From a checkpoint of a small mixture-of-experts model trained on Wikipedia: 18.9M parameters.
Below are experts of layer 4 (counted from 0) of a mixture-of-experts language model. Rows are named router (the router's row for the expert), gate (a neuron's input weights, with its number), up (a neuron's input weights, with its number), down (a neuron's output weights, with its number) and show model dimensions 0-95. Each number is 128 + 24 x the weight over its row's rms, rounded and kept within 0 to 255.
Before each expert's rows: a language model's description of what the expert responds to. This comes from a sample of Wikipedia text that the model never trained on.

# expert 57
What it handles: Single vowel word pieces
router [ 96 132  85 155 105 106 102 129 149 130 123 103 123 109 158 156 126  95 140 112 155 102 122 119 126 129 116 167 117 159 140 107 146  88 163 122 152 143 126 112 126 100 118 162 141 150 141 106 122 133 145 113 154 130 116 168 107 168 127 148 103 106 173 119 104 151 161 111  87 100 175 142 123 120 154 151  82  96 150 109  75 154 102 167 123 126 117 100  99  93 149 151 100 144 142  98]
gate3 [ 93 137  65 133 133 118 117 124  97 146 147 146 105 114 113 137 126 134 186 113 124 151 108  92 109 100 104 150 128 136 145  89 113 120 120 117 157 175 187  74 133 126 115 134 139 159 143 130 134 122 107 139 109 127 147 121 128 117 131 172  85 127 146 135 103 117 107 104 143 111 133 108 119  91 152 125 123  96 141 124  87 156 157 173  96 168 128  76  91 129 115 161 137 132 135 142]
up3 [140 149 136  93 135 149 123 145 110 157 129 150 177 145 131 110 118 111 139 120  92 156 134 160  95 145 124 102 113  95  91  81 120 108  99 191 124 113 160 126 147 161 128 158 116  94 153 126 128 140  86 129 137 155 119 143 125 108 120 121  83 139 130 114 165 121 122  93  89 182 143 158 125 139 130 175 114 145 141 101 152 142 126  86 111 124 156 127 115 155  81 150 141 137 103 155]
down3 [116 146 115 152 111 115 127 158 157  68 106 139  97  90 127 156 167 139 159 126 145  95 116 118  83 136 122 121 108 131 142 116 124 155  96  95 128 172 172 129 109 124 141 159 113 130 119 152 104 141 122 108 144 127 164 114 104  94 107 134 131 136 173 150 131 149 136 138 138 135 113 145 174 154 126 106 131 118 128 116 124 141 151 132 102 126 115 143  63 136 115 139 154  95 200  80]
gate4 [ 76 114 127 145  99 109 133 117 124 139 116 138 138 116  98 120 154 149 133 136 132 127 158  99 103 111 133 141  53 133 118 151 151 125 116 134 112 124 114 119 173 115 122 135 154 184  83 128 116 144 114 179  84 108 163 136 144 102 153 147  83  85 118 138 124 108 143 137 166 164 152 140 101 129 144 105  70 134 136  97 133 122 142 183 145 133 135 128  87 104 120 128 124 123 106 135]
up4 [ 93 126 124 131 130 130 118 109  46  91  82 106 131 107 127 128 113  98 119  97 113 141 159  97 141 149 136 163 128 138 127 130 147 144 153 104 116 124 131 111  87 162 139 104 140 148 118 145 117 108 137 120 115 141 116 156 157 119 147 152 165  95 134 121 147 144 153 162 116 182 132 163 163 120 101 113 132 172 110 117 113 150 163 176  89  96  88 158 111 128 131 120 125 144 149 163]
down4 [120 105 139 128 130 124 145 141 113 153 134 159 159 101 114 135 141 119 150 100 141 135 106 122 168  91 184 112 118  83 129 114 105 118 111 123 126 127 167 164  98 144 156  97 166  94 150  75 135 138 116 106 110 171 114 115 100 111 103 117 158 157 130 109 137 159 162 116 119 157  96 141 119 127 107 113 103 156 141 144  97  99 187 112 126 125  97 135  81 141 144  85 138 115 111 158]
gate5 [109 128  96 135 136 130 146 124  95 143 114 121  87 136 152 129 160 104 173 118 182 153 128 110 131 160 111 135 127 127 148 113 148 109  98 140 134  67 145 148 159 125 125 143 146 174 142 106  91 143 133 147 147 184 124 118  87 145 135 115  83 118 153 118 148 124 132 147 149 109 133 134 116 110 164 105 109 131 138  68 124 135 114 110 149 108 142 169  87  90 127 156  97 100 129  83]
up5 [146 132 157  90 153 118 149 126 145 120 149 113 154 120 112 175 105  96 155 181 144 132 131 119  97 162 159 123 102  90 154 138 127 120 106 103 147 118 152 118  87  74 121 153 163 169 156 134 108 120 129 129 142 138 111 124 128 138 131 128  84 119 149 102 107  83 102 111 166 116 119 131 121 125  91 152 147 172 104 140  77  91 157 119 112 182 109 130 145 109 131  99 138 123 129 146]
down5 [122 111 151 134 149 164 116 131  84 121 131 123 129 138 121 131 114  88 147 134 108 104 153 180 131 119  92  69 176 122 116 157 142 101 141 154 162 106 112 104 134 128  68 166  80 141 132 135 144 147 166 136 134 169 101 136 113 148  86 149 140 101 134  79 129 125 111 100 119 107 115 105 107 143 109 118 109 161 175 112 126 144 137 152 152 108 129 126 114 146  99 144 158 148 158 133]
gate6 [170 157 124 108 135 150 129 136 158 124 119 122 120 144 123 140 137 133 141 143 170 118 110 113 122 134 103 132 130 157 146 140 132 113 145 124 155  64  79 120 171 110  69 124 142 187 158 133 105 128  87 127 121 161 139 129  86 159 126  84 124 124 113 100 116 121  91 148 130 107 167 101 105 115 119 132 110  95 161 148 160 134 154 144 108 121 100  82 144 114 150 169 131 131 164 118]
up6 [139 165 152 107 115 156 137  97 157 138  95 110 133 156 149 108 195 131 151 117 160 122 124 163 120 136 143 104 135  72 122 161 113 110  90 133 139 119  86 144 148  82 119  97 164 151 130 110 106  99 118 165 162 112 113 127 103 134 136 134 104  97 129 127 167 126 114 134  98 148 123 119 143 129 136 152 152 154 119 114 126 137 128 150 136 151 131  90 121 152 120 110 143  55 153 172]
down6 [150 151 132 125  92 162 134 144 112 144 104 119 135 135 132 132 148 153 125 109 143 152 182 110 139 123 131 117 167 133 158 167 115 147 132 155 109 117  99  87 115  99 129  77 141 131  72  95 162 129 152 124 102 121  91 164 143 129  89 154 155 137 120 125  98 163  85  93 117 108 103  95 106 159 128 129 119 148 111 130 140 126 105 129 170 123 120 180 153 158 109  90 107 136 162 128]
gate7 [ 92 176 110 138 135 176 127 110  96 133 160 168 139 114 144 138 117 121 110 107  83 140 121 147 123 120 160 138 116  99 136 125 136 104 131 113 105 125 141 124 129 119 138 133 100 156 113  91 155 119 101 100 119 130 103 159 139 137 140 143  80 120 173 143 169 128 166 122 104 128 168 139 161  98  85 115 146 130 156 107  89 116 130 166  97 143 154 101 142  60 141 162 162 127 126 117]
up7 [137 155 113 116 112 117 140  79 182 106 126 144 146  90 128 132 151 142 119 119 118 183 147 112  88 109 137  99 117 116  90  94 119 138 133 130 160 119 174 136 104 149 122 141 125 145 129 154 154 166 130 149 162 115 118 112 163 156 104 151  92 120 131 130 169 105 150 149 136  83  96  95 112 103 111 139  81  99 118 150  96 162 129 142 111 138 141 108 144 101 167  92 133  99 137 150]
down7 [138  96 167 156 135 142 121 134  96 111 122 156 129 104 144 161 180 153 129 154 117  77 125 121  96 150  97  84 124  98 134 124 116 118 109 123 131 156 117  83 159 113 162 122 146 105 114 112 166  94 125 140 116 150  98 145 112 150 132 101 116 170 133 141 171 139 133 100 161 146 146 104 123 113 124 138  68 112  87 168 110 136 131 149 142 108  96 135 123 155  92 150 148 145 160 148]
gate8 [128 125 138 148  84 129  73 131 117 162 110  77 147 189 117 149 117  92 126 102 159 121 168 111 127 101 121 153 140 159 147 119  88 102 157 141 163 112 119  96 122 118 106 164 112 137 133 138 112 128 107 110 131 142 134 130 119 119 152 135 131  90 132 162 116 119 166 117 118 116 131 109  98  95 175 151 114 111 145 124  95 126 109 172 107  92 143 117 135 103 132 196 135  93 113 119]
up8 [120 141 107 134 126 137  85 138 156 101 113 139 111 120 127 184 146 130 153 152 139 129 158 162 114  94 145 132 142 122 137 159  92 118 144 119 131 151 148 158  98 135 155  98 104 108 133 171 120 101  85 106 130 132 110 114 133 155 141 166 111 112 121 137 119  66 115  99 115 105 129  97 164  79 139 150  88 167 130 114  81 159 132 151 188 132 122  89 124 123 142 128 133 134  99 153]
down8 [121 120 125 163 151 128  98  89 144 118 182 131 171 117 144 119  83 133 125 111 146 144 107 112 167 118 111 139 102 146 164 102 121 140 138 133 129 113 142 148 136 125 100 138 122 176 125  73 130 136 119 103 105 134 103 132 187 125 144 148  79 134 129 109 123 122 146 138 126 108 151 107 147  93 152 133 177 157  99  83 132 132  92 170 113 155 128 109 110 130 141 119 139 171 148  75]
gate9 [ 90 158 112 136 100 173  78 132 113 159 139 124  94 138 135 123 185  89 116 129 170 127 113 151 142  98 105 134 166 115 105 136 174 117  97 105 182 110 120 104 134 117 113 108 150 145 154 102 139 141 124 134 123 109 130  93 131 138 149 105 141  86 140 126 120 143 175 163 113 156 166 160 123 146 147 126 110  86 135 143  95 121  97 114 140 124 114 137 122 100  82 108 134 162 121 113]
up9 [125 159 164  62 129 124 122  81 141 137 137  98 105 154 109 157 187 124 113 146 110 137 154 101  93  80 137 141 115  95 156 156 122 114 142  85 147 119 169 138 118 111 114 134 130 109 132 101 168 124 104  95 131  73 110 107 115 131 124 139 172 139 128 126 139 137 162 149 144 137 143 127 124 136 134 123 132 159 136 194  87 141 110 141 137 100 148 137  90 107 127 112 147 139 121 112]
down9 [ 81 147 124 177  97 160 118 129 105 137 136 169 158 167 110 157 122 107 131 117 155 105 115 113 115 130 123 103 115 125 130  92  94 153  70 132 127 116 105 174 114 148 150 195 128 143 116  76 161 137 155 151 108  96 118 130 136 134 149 112 113 117 111 151 160 155 139 144 111 156 142 129  97 135 113 121  86 105 146 130 146  98 102 120  95 158 145 127 149 140 139 107 148 106 117  87]
gate10 [150 135  94 117 155 137 115 161 149 114 124 124 128 115 109  98 165 132 135 144 107 111 125 103 137 117 119 156  92 116 133 114  80 157 147 128 133 104 162 180 116 197 146  77 107 130 117  80 130 153  99 117 114 126 166 129  87 146 117 124 118  89 128 145 142 126 156  99 102 157 131 144 102 175 123 152 145 107 137 115 167 155 146 102 129 142 122  74 119 160 151 163 134 135 136 131]
up10 [146 173 135 143 128 129 154 161 105 142  93 113 128 109 163  86 123 171 100 113 121 123 116  89 155  88 137  90 113 137 150 129 169 164 155 104 106  92  97 128  98 112  83 134 184 169  91 119 130 149 111 133  97 144 147 111 109 115 135 126 154 113  82 114 135 118 147 138  96 154 140 143 113 153 129 135 153 131 142 128 133 156 135 140  82  95 110 118 130  86  99 151 156 134 119 150]
down10 [143 139 112 140 164 124  76 104 145 102 107 119 138  80 112 134 102 129 145  77 141 112 151 112 140 144 148 141 151 129 179  87 155 123 149  84 146 143 134 117 113 133 172 106 149 131 167  90 103 154 110  85  74 103 144 142 143 138 167 118  91 107 118 140 107  97 144 143 121 135 134 130 127 135  92 151 110 127 114 153 166 133 128 153 126 111 165 116 124 124 174 139 116 141 134 178]
gate11 [115 111  88 110 115 125 109 162 130 162 131 108 123 132 140 101 124 138 129 103 122 156  94 116 118 128  78 179 113 172 147 127 150 149 123 166 150 136 119  71 126 167 120 133 127 112 145 130 141 116 132 143 148  84  85 133 108 137 109 134 111 126 182 111 107 130 132 117  97 105 145 156 102 110 110 149 134 103 101 123 115 142 128  60 121 101 114 114 117 145 119 207 131 156 113 116]
up11 [156 150 175 148 115 146 120  99 104 132 140 142 114 186  93 148 137  98 119 118 149  97 112 136 138 130 127  82 120 125 151 147 111  95 167  86 105  96 137 135 128 138 113 146 108 169 134 118 144 155 139 146 101 126 117 140  92  82 136 196 151 162 132  91 127 100 129 100 136 118 104 128 104 120 147 129 102  83  94 144 111 119 155  99 133 113 109 153  90 128 125 125 170 121  93 132]
down11 [128 122 126 135 139 107 176 161 117 141 109 150 148 131 146 115 122 150 159 143  97 149  88 172 124 167 132 139 142 112 146 119  92 145 169 116 156 141 116 138 103 131  93 151 170 142  85 171 117 132  81 136 135  89  97 151 123 120 143 161 134 114 134 133 102 112 126 117 116  70  83 120 166 118 122 123  99 122 161 118 117 131 105 102 136  97  95 133 172 157 107 127  94 136 163 100]
gate12 [ 92 130 100 138 154 140 123 144 143 131 152 119  90 117 118 128 134 108 139  98 179 143 128 149 101 138 136 145  96 146 166 116 131 107 143 115 138 133 142 146 137 113 156 130 133 107 113 124 152 107 123 104 148 123 137 140  96 144 145 131 159 129 153 115 145 132 127 161 114 106 152 167 113 136  95  85 111 185  85 159  89 180 140 103 147 115  81 122  81 150 130 160 120 159 148  56]
up12 [113 142 128 124 151 136 126 132 169 161 155 140  66 171 102 125 130 138 101 161 119 138 147  77 150 140 144  92 116 143 132 141  80 168 122 115 135 116 133 128  96 102 107 121 164 145 133 155 116 135 129 119 141  92 142  86 140 128 155 173 135 147 138 110 143 117  86 117 148 135 136 140 126 111 130  81 141 147  93 136 114 106 131 127 106 137 152 123 212  96 136 142 117 101  97 160]
down12 [108 148  94 104 109 151 162 135 142 129 116 144 142 130 108  78 139 110 128 120 128 118 143 111 170 118 152 109  81 121  64 114 163 127 103 152 153 109 104  91 114  79  99 132  91 195 107 117 159 156 149 141 144 127 117 156 148 101 138 138 124 142 153 142 134 144 176 125 107 161 121 113 158 150 118 163 139 131 124 151 107 133 151 154 157 151  97 154 139 140 113 112 100 163 119 130]
gate13 [105 147  88 139 110 154 119 149 122 128 133  92 110 118 143 152 125 170 123 131 142 104 107 141 151 164 132 143  60 135  99 138 149  97 129 159 139 125 130  96 102  97 108 120 141 164 106  99 128  80 104 118 126 107 126  90 123 144  99 111 169 125 172 158 112 120 143 133 123 141 178 135 127  87 164 128 148 110 110 137 154 154 124 162 142 118 117  49 128 120 130 108 147 143 116 101]
up13 [141 124 168 132 167 136 137 111 133 115 146 172 123 157 116  97  92  98 136 131 138  88 103 146 152 126  88 122 115 109 158  97 105 114 129 154 156  88 119 148 110 107 113 119 150 122 158 131  72 137  90 137 109 146 109 152  98 126 126 112 133 189 125 146 115  91 145 128 174 147 143 117 117 130 106 147 138 153 138 113 123 138 155  88 131  91 161 136 167 154  88 171 133 144 167 113]
down13 [144 169 152 127 156  86 135 129 167 121 125 115 161 127  73 144 168 135 120 138 132 134  86 111 153 135 147 140 134 106  93 121 131 129 177 159 127 107  99 146 119 122 178 145 108 121 138 147 118 157 111 147 132 147 117 120 111 124 161 126  58 156 132 129 181 119 105 164 101 101 108 166 149 158 103 129 129 121  96 158  88 130 126 126 133 127 113 119 113 115  73 134 125 118  92 146]
gate14 [127 125 123 112 123 110 109 149 141 167 144 161 123  96 112 114 144  96 123 109 105  80 120  99 130  87 155 139 139 165 135 152 157 137 149 158 106 132 158 133 119 109  78 156 162 175 133 125 178 151 103 111 112 186 140 114 103 146 140  99 106 108 121 137 137 117 137 137 136 107 122 160 114 162  98 114  93 139 176 135 112 106 107 143 117 136 143 114 127 124  72 173 159 148 102 143]
up14 [123 146 127 129 143 134 127  92 170  87 142 166 169  79  73 112 123 140 117  99 127 116 126 127 163 110 124 130 130 115  98 115 128  97 118 117 134 158 176 119 127 152 137 157 168 175 119 129 121 110 133 106 122 184  93 125 122 127 125 156 123 115 114 100  91 109 144 144 102 133 134 177 110 155 148  76 123 144 139 142 148 164  75 151 116  96 128 118 137 135 142 165 160 149 117 138]
down14 [139 144  91 107 102 131 133 144 112 132 110 124 145 155 118 143 158 111  79 106 138 129 128 124 184 135 167 142 128 152 126 176 154 145 120 140 111  59 157 140 157 102 150 123 132 160 138 151 142 119  94 148 114 130 151 135 117 131 101 115 140 158 116 111 166 124 149 128 120  95 122 142 135 136 119 131 117 108 124 136 117  81 114  84 184  61 106 125 124 116 122 100 130 139  66 148]
gate15 [100 143 100 121  80  65 157 139 148 146 155 142 112 154 143 158 176 138 101 114 124 133 140 121 151  88 136 146  59 169 102 156 126 130 104 149 133 121 137  94 106 115  97 131 136 160 140 120 134 111 135 158 162 111 102 105 135 111 130 138 124 129 109 116 119  77 141 104 147 141 184 120 103 115 110 136 107 142 142 127 128 161 126 167  83 127 133 139  93 138 176 140 143 105 124 140]
up15 [125 158 143  95 136 127 178 125  84 132 150 173 128 147 149 147 136 108 154 166 164 149 155 114 123 157 105  92 129 117 130 114 126 165 152 124 108 135 137 101 100 123 149 124 124 132 152  87  93 137 106 105 147 103 109 153 136 142  85 138  62 142 132  99 168 135 122 113 143 144 162 151 152 129 125 133 125 164 108 122  64 164 147 117 127 134 123 124 137 115 135 171 109 163  93 153]
down15 [101 128 125 154 132  89 125 160 156 200 108 109 120 102 123 106 119 107 148 101 123 126 124 125 113  87  67 155 103 127  99 162 121 132 139 132 152 154 131 142 105 150 128 116 182 124 154 124 108 141 101 127 150 132 165 149 131 134 140 163 107  81 171 134 122 119 148 121 136 105 131  95 153 109  99 121 143 111 133  81 115 175 156 119 159 122 122 159  93 153 145 160 148 125 153 108]
gate16 [129 132  96 129 105  87 143  97 140 103 109 138 137 102  85 144 125 119 196 121 135 119 138 177 148  86 109 161 127 132  82 109 133 129 129 113 140 127 126 106 150  81 121 139 129 142 110 138 126  93  78 132 160 156 181 167 121  90 158 151 137 157 135 115 127 137 132 132 114  98 157 121 136 116 195 149 100 100 135 118 106 144 142 106 158 126 127 133  88 132 133 137  85 138 126 123]
up16 [141  67 140 146 101 132 144 152 153  96 122 102 142 148 146 116 173 106 140 147 124 163  97 111 116 117 122 105 107 106 143 119 111 134 100 106 132 163 117 125 146 136  87  94 195 141 138 129 146 134 180 116  98 173 118 103 139 161 143 131 143 115 152 124 148 112 157 123 136 134 131 134 115 139 120 151 117 154  77 153 101 117 109 173 100 103 162 143 131 143  91  95 107 173 143 123]
down16 [ 93 135 191 138 121 143 106 143 111 121 164 131 115  98 105 168 125 131  83  97 127 163 126 127 118 117  73 126  78 129 119  92 130 141 111 156 133  98 140 128 145  95 173 152 145 136 109 138 103 144 153  96 112 139 146 136 119 161 141 102 164 149 101 106 179 130 153 116  91 167 113 133 140 138 131 129 154 141 118 102 103 149 112 120 110 152 133 161 120 123 156 174 115 168 107 108]
gate17 [104 142 131  89 118 111  93 131 123 121  87 104  89 103 121 138 144 143 167 140 202 146 130  89 121 132 127 146 132 108 110 100 144 123 124 101 139 114 119 133 168  90  88 162 149 159 161 130 149 105 109 110 144 136 124 121 122 116  79 131 136 140 141 149  99 127 130 186 130 147 140 152 145 117 174  94 118 118 141  93 130  94  79 127 139 122  97 114 165 136 133 153 144 137  94  94]
up17 [115 150  82 104 110 148 123  98 156 160 146 160 107 130 103 161 140 153 128 158 127 162 111 124 111  93 122  82 136 122 179 141 109 172 111  81 121 104 105 120 113 114 124  80 146 136 117 100 160 171 114  65 101 124 184 140 155 103 134 139 146 143 147 155 128 113 120  97 109 144 117 105 153 139 127 135  91 113 131  82 126 133 132 139 136 161 163 115 149 126 121 121 121 117 112 144]
down17 [163 106 116 130 153 105  97 108 112 121 157 134 122 154 136 138 165 129 104 118 126 149 100 101 157 132 148 172 150 133 109 153 135 123 150 153  92 131 112  92 141  90 148 135 112 126 113 169  82 111  80 154 122  97 108 111 139 151 110 132 126 133 118 111 143 127 129 107 149 144  97 136 140 139 132 144 156 121  77  78 114 101 141 145 129 155 130 149 153  79 167 107  50 152 120 139]
gate18 [116 149 112 121 129 103 112 147 120 112 166 139 103 115 116 150 127  87 204 117 124 106 147 153 121 114 137 130 162 135 136  89  87 103 156 128 126 140 127 139 144 111 123 131 142  99  86 117 107 126 120 137 126 125  92 180  92 114 140 172 128 109 156 176 135 126 134 154  96 128  99 108  98 101 144 127 106 104 159 108 127 180 158 107 156 146  71 131 113 148 153 123  96 140 101 122]
up18 [ 92 139 135 126 128 100 103 156 153 117 134 134  71 109 129 131 129 114 116  93 122  74 132 126 117 119 147 113 133 146 146  96 110 113 147 100 124 126 112 127 143 126 119  70 135 110 145 105 171  94 105  96 100 138 152 165 100  99 132 117 155 165  97 132 127 165 162 126 102 148 125 188 118 151 166 156 123 160 190  94 113 132 111 142 114 130 130 115 100  98 139 129  97 161 129 122]
down18 [136 144 141 143 131 143 123 116  94 148 116 137 121 126  98 161 156  77 118 133  86 128 160  91 117 127 119 157 105  89 154  97 181 143 168 140 137 129 134 158 127 136 121 117 104 114 150 101 108 138  93 108 117 117 173 164  90  93 138 134  80 147 165 101 150 115 123  99 151 128 130 122 160 126  96  74 155 138 137 143 128 137 141  86 109 143 113 162 148 139 125 118 101 150 163 168]
gate19 [145 135 112 107 138 135 101 143 119 135 154  97 127 107 126 148 129 140 130 124 148 136 133 133 163  99 114 191 110  98 111 102 163 116 128 100 147 103 107  88  99 123 136 121 150 175 143  95 136 113 132  94 144 177 152 124  96 150 160 146 113 129 150 122 113  98 148 106 110 144 152 148 154 130 110 169 111 132 127 125  82 138  41 144 112 119 124 113 121 122 130 171 133 127 166  77]
up19 [125 128 119 171 114 119 133 103 142  98 115 121 104  80 124 119 118 161 165 134 114 153 174 105  83 184 137 128 121 177 113 137 123 132 150 171 129 102 143 144 131 164 110  95 129 100 166 125 174 125 123 159 137 126  73 149 122 107 146 112 141 134 139 136 114 133 154 132 145 116 121 143 159 147 133  92 131 111 127 145 149  99 159 163 171  85 142 145 139 111  82 155  96 140 102 120]
down19 [100  76  86 181 139 113 113 146 154 119 118 133 142 107 141 104 147 161 113 133 147  98 126 126 149 119 121 150 130 167 120 111 155 160 111 144  92 116 114 142 142  88  97 135 122 139  56 118 182 148 108 142 113 127 148 141 122 148 154 141 124 128  99 124 132 155 112 114 118 120 135 152 142 136 113 103  61  81 125 106 135 122 118 114 150 124 120 178 129 110 148 184 143 151 149 113]
gate20 [116  95 139  96 114 102 102 110 120 109 149 157  99  88 138 123 134 103 150 114 125 125 130 148  97 120 137 113 118 136 142 130 145 127 130 118 155 100 177 154 153 119  95 100 210 160 111 150 131 155 123 152 151  94 148 135  93 138 100 105  93 109 126 130 118 136 169 115 137 132 172 101 150  63 124 172 107 130 148 109 131 130 125 124  99 103 137 123 147 137 129 140 105 165 167 161]
up20 [146  96 111 143 135 139 105 105 105 114 137  98 192 133  83 147 109 132 110 115 116  67  97 120 147 149 123 121 132 131 119 132  95 153 107 139 117 122  91 126  76 133 176 153 102 125 191 130 115 159 131 162 157 156 113 142 124 102 115 130 128 135 134 124 140 190 123 145 148 108  98 124 119 139 152 167 162 145 111 145 142 146 146 148 135 136 123 152 165 153 142 118 119 163 105  88]
down20 [105 133 126  97 123 127  91 171 120 103  74 127 132 113 176 145 122 136 185 123 132 140 106 123 120 137 129 152 140 143 144 139 141 151 113 167 101 153 143 126 144 146  74 151 166 161  71 111 109 147  91 131 138 132 146 121 134 129  94 145 115 131 130  81  82 161 130 155 109 159 102 117 146 134 130 110 124 108 116 142 112 136 130 105 120  64 173  91 119 126 144 142 138 142 163 135]
gate21 [103 159 109 118  97  86 127 139 116 147 151 118 122 100 144 121 127 113 134 132 122 131 185 100 135 189 147 148 113 152 125  88 154 141 109 118 150 180 117 119 157 105  99 129 134 134 142 132 135 108 127  97 142 113 128 141 159 155 163 136 126  78 130 105 158  89  93 121  77  85 127 161 155  92 128 126 163 113 121  89  99 132 101 138 130 143 153 123 112  98 155 161 137 113 166 125]
up21 [144 140 150 104 172 141 132 111 138  96 161 137 109 131 167 151 143 135 152 145 124 113 140 153 107 135 109 104 160 166 126 126 130 137 137 118  96 112 163 144  90 143 136  94 122 111 144 113 126 152 121  91 151 130 104 166 189 152 145 116 194 136 141 131 138 108 100 114 155 113 124 120 131 159  97  77 100 137 133 110 124 111 120 126 169 167 145 138 141 174 107 125  94 152 122  70]
down21 [125 149 195 145 109 135 118 114 129  81 149  84  97  98 106 122 128 108  87 105 168 156 147 120 146  91 146 126 125 129  90 138 154 114 140 115 125 118 131  97 170 120 123 105 148 108 100 111 123 187 174 123 113 135 115 127  93 153 135 127  82 147 127 132 144 137 145 144 130 127  90  92 128 121 192 150 118 132 132 161 120 141 115 133 132 105 129 184 120 113 131 166 146 143 112 148]
gate22 [110 113  85 133 143 142 115 159 180 169 114 145 131 159 110 131 116 113 155 157 129 151 154  95 144 162 142 123 102 118 150  79 135 112 125 106 146 139 103  83 127 152 110 153 122 201 117 137  89 179 116 103 143 105 158 120 101 129 132 147 115 122 141  74 139  92 117 121 146 112 146 111 126  96 117 111 127 121 162 129 157 164  87 155 147 124 168  98 137 141 133 146 134 144 126 128]
up22 [124 135 151 152 143 185 142  67 135 121 154 150 144 124 140 127 146  88  96 108 131 120 113 146 121  99 160 132 121  84 131 142 175 129 146 101 104 127  93 106  82 136 135 133 142 115 131 168 131  99 148 146 131 187 129 128 138 106  82 113 151  96 127 112 123 105 159 123 143 159 131 133 121 143  92 134 116  85 138 150 103 120 162 148  95  94 128 167  96  90 104 133 115  96 134 143]
down22 [140 144  92 134 107 164 116 109  95 152 144  81 131 112 123 150 109 116 107 130 145 129 127 107  94 134 127 168 113 135 101 157 132 138 127 126 118 125 108 145 173 168 134 144 112  92 143 111 168 119 138  87 140 121 121 166 112 138 112 140 136  96 127 113 141 126 157 143 179 127 152 107 104 120 186 134 101 149 138 144 135  98 133 138 112 108 155 172 175  75 125  87 140  69 110 106]
gate23 [132 122 108 119 125  82  73 102 126  87 128 113 118 116 124 131 162 111 177  84 136 124 127 116 148  90 133 117 161 161 136 116 106 127 142 108 117 129 157 108 131  88 134 121 110 123 200 130 160 129 123 116 131 147  77 124 124 133 101 136 102 137 156 145 119 150 149  90 116 147 147 134  93  95 168 154 127 120 113  75 130 187 112 146 154 128 105 157 124 161 131 156 117 130 131 103]
up23 [117 100  93 120 160 117 161 140  87 155 150 157 131  94 172 130 143 114 120 131 143 135  90 142 118 109 137 162 135 139 152 130 119 115  97 144 137 150 123  95 158 105 146  90 127  79 140  79 138 142 118 167 124 100 148 119 120 149 115 103  84  97 118 148 128 160 153 130  85 172 110 102 137 147 138 143  97 155 172 117  95 149 118  79 121 147 152 117 113 141 139 114 130 143  97  85]
down23 [141 100 142 140 106 177 122  96 123 150 112 146  90 122 119 117 140 149 115 130 154 151 146 153 142 141 139 167 140  91  93 116 132 128 133 122 104 127 143 159 104 153 137 152 135 141 132 184 139 102 111 184 129 110 142 141  94 113 146  82 136  75 124 127 109  92  86 148 149 107  80 127 123 130 140  79 139  96 156 146 142 154 139 141  78 113 149 144 140  93 116  83 131 147 141 124]
gate24 [125 132 133 130 138 121 136 164 105 147 130 156  91 111 105 137 128 111 112 130 135 136 106 112  89 106 125  99 109 162  87  72 150 115 175 119 123 114 156 111 154  60 116 150 143 156 145 126 116 159 140 155 146 102 145 134 114 129 158 139  73 184 148 118 162 148 155  77  88 125 167 127 137 146 111 109 111 118 130 128 123 112 131 121  98 158 153 123 116 110 170 154 126 125 144  95]
up24 [138  95 145 102 147 155 174 136 141 116 133  92 141 122 106 135 123  96 151 105 136 132 133  89  82 163 130 132 134  77 124 154 150 131  80 115 150 118 109 128 133 120 121 130 111  98 112 159 163 101 133 145 164 130  99  95 130 113 119 185 117  90 154 141 169 126 127 167 142 104 109 159 185 171 137 165 131 115 101 110 120 113 148 141 148 123 158 126 114 150  88 115 109 152 145 148]
down24 [134 122  89 113  90 119 122 164 112 147 176 122 171  61 152 151 159 125 144 132 138 134 133 140 124 134 148 119 128 140  99 110 130  97 149 153 165 139  99 145 143 151  50 124 105 145 129 104 118 176 136 117 131 124 114 177  98 126 111 149 128 156 116 111 134 112 119 124 189  81 140  98 127 125 106 103 155 147  96 117 153 153 145 118 131 147 139  86 141 114  97 122 127 115 127 134]
gate25 [118 161 106 125 110 132 108 125 125  89 101  71 142 165 122 174 122 122 146 136 109 113 133  88 129 139  87 110 100 115 122 159 142 144 157 107 109 139  96 114 124  82 132 131 121 131 113  98 150 108 139 154 160 110  76 169 154 107 136 145 122 134 161 134 146 141 135 122 142 105 143 135  95 145 154 108  81 111 120 141 183 161 141 119 118 123  92 107 155 134  93 164 170  91 148 112]
up25 [138 128 135 143 114 143 142 121 100  88 118  66 128 160  87 174 153 106 119 119 165  98 139 117 101 146 123 116 116 137 116 127  93 163 148 122 135 151 122 166 142 156 122 122  90 143 133  77 163 154 123 132 157 157 105 134 127 105 128 135 147 144 118  77 104 155 141 169 126 113 160 122 117 100 150 145 139  82 152 114 148  65 142 114 134 157 139 156 138 144 137 129 115 119 103 177]
down25 [114 138 114 126 123 127 170 120 126 126 123 123 158 116 135 192 164 112 164 108 114 124  95 101 109 111 161 169  79 126  81  97 141 115 141 103 139 136 147 136 118 150 116 115 130 119 141 113 150 102 116 133  91 151 124 185 124 156 148 148 165 132  92 108 102 147 181 109 126 129 114 108 108 117 122 131 157 106 110 114  88 152  98  95 122 150 163 124  71 132 106 157 109 151 146 111]
gate26 [107 145 120 203 126 122 136 102 168  98 132 162 107  91 160 129 114 128 147 125 139 110 165 116 122 118 141 146 114 102 128 105 139 126 150 136  94  94 128  92 111  83 113 108 149 119 118  89 115 111 147 123 155 161 115 152 106 151 135 144 149 133 176 106 132  82 169 104 122 144 158 103 171 126 117  97 129 128 175 114 110 177 142 137 119 106 118 135 112 116 146 137 158  83 104 121]
up26 [113 125 118 128 118  98 130 113 107 108 111 123 111  94 141 134  93 101 116  93 173 137  96 104 117  86 117 162 140 107  72 138  95 148 120 113 179 144  77 158  98  84 136 107 126 134 155 129 127 115 131 141 143 103 130 132 131 147  99 118 132 166 161 183 143 175 145 154 158 127 118 126 150 132 129 133 152 129 106 107 167 132 103  96 112 116 103  85 143 142 141 124 168 162 139 107]
down26 [135 147 151 112 119 147 172 147 155 156 175 137 154  96 117 153 132 107  79 126 148 112 110 141 103 126 156 120 143 159 125 156 132  92 122 105 112  95 128 122 132 124 112 101  80 180 157 146 110 143 153  93 130 114 131 106 174 147 122 113 116 162 140 140 154 143 142 102 140  73  71  88 116 120 118 102 129 136 148 134 144 132  92 137 172 137 112 147  92 136 108 120 155  88 121 138]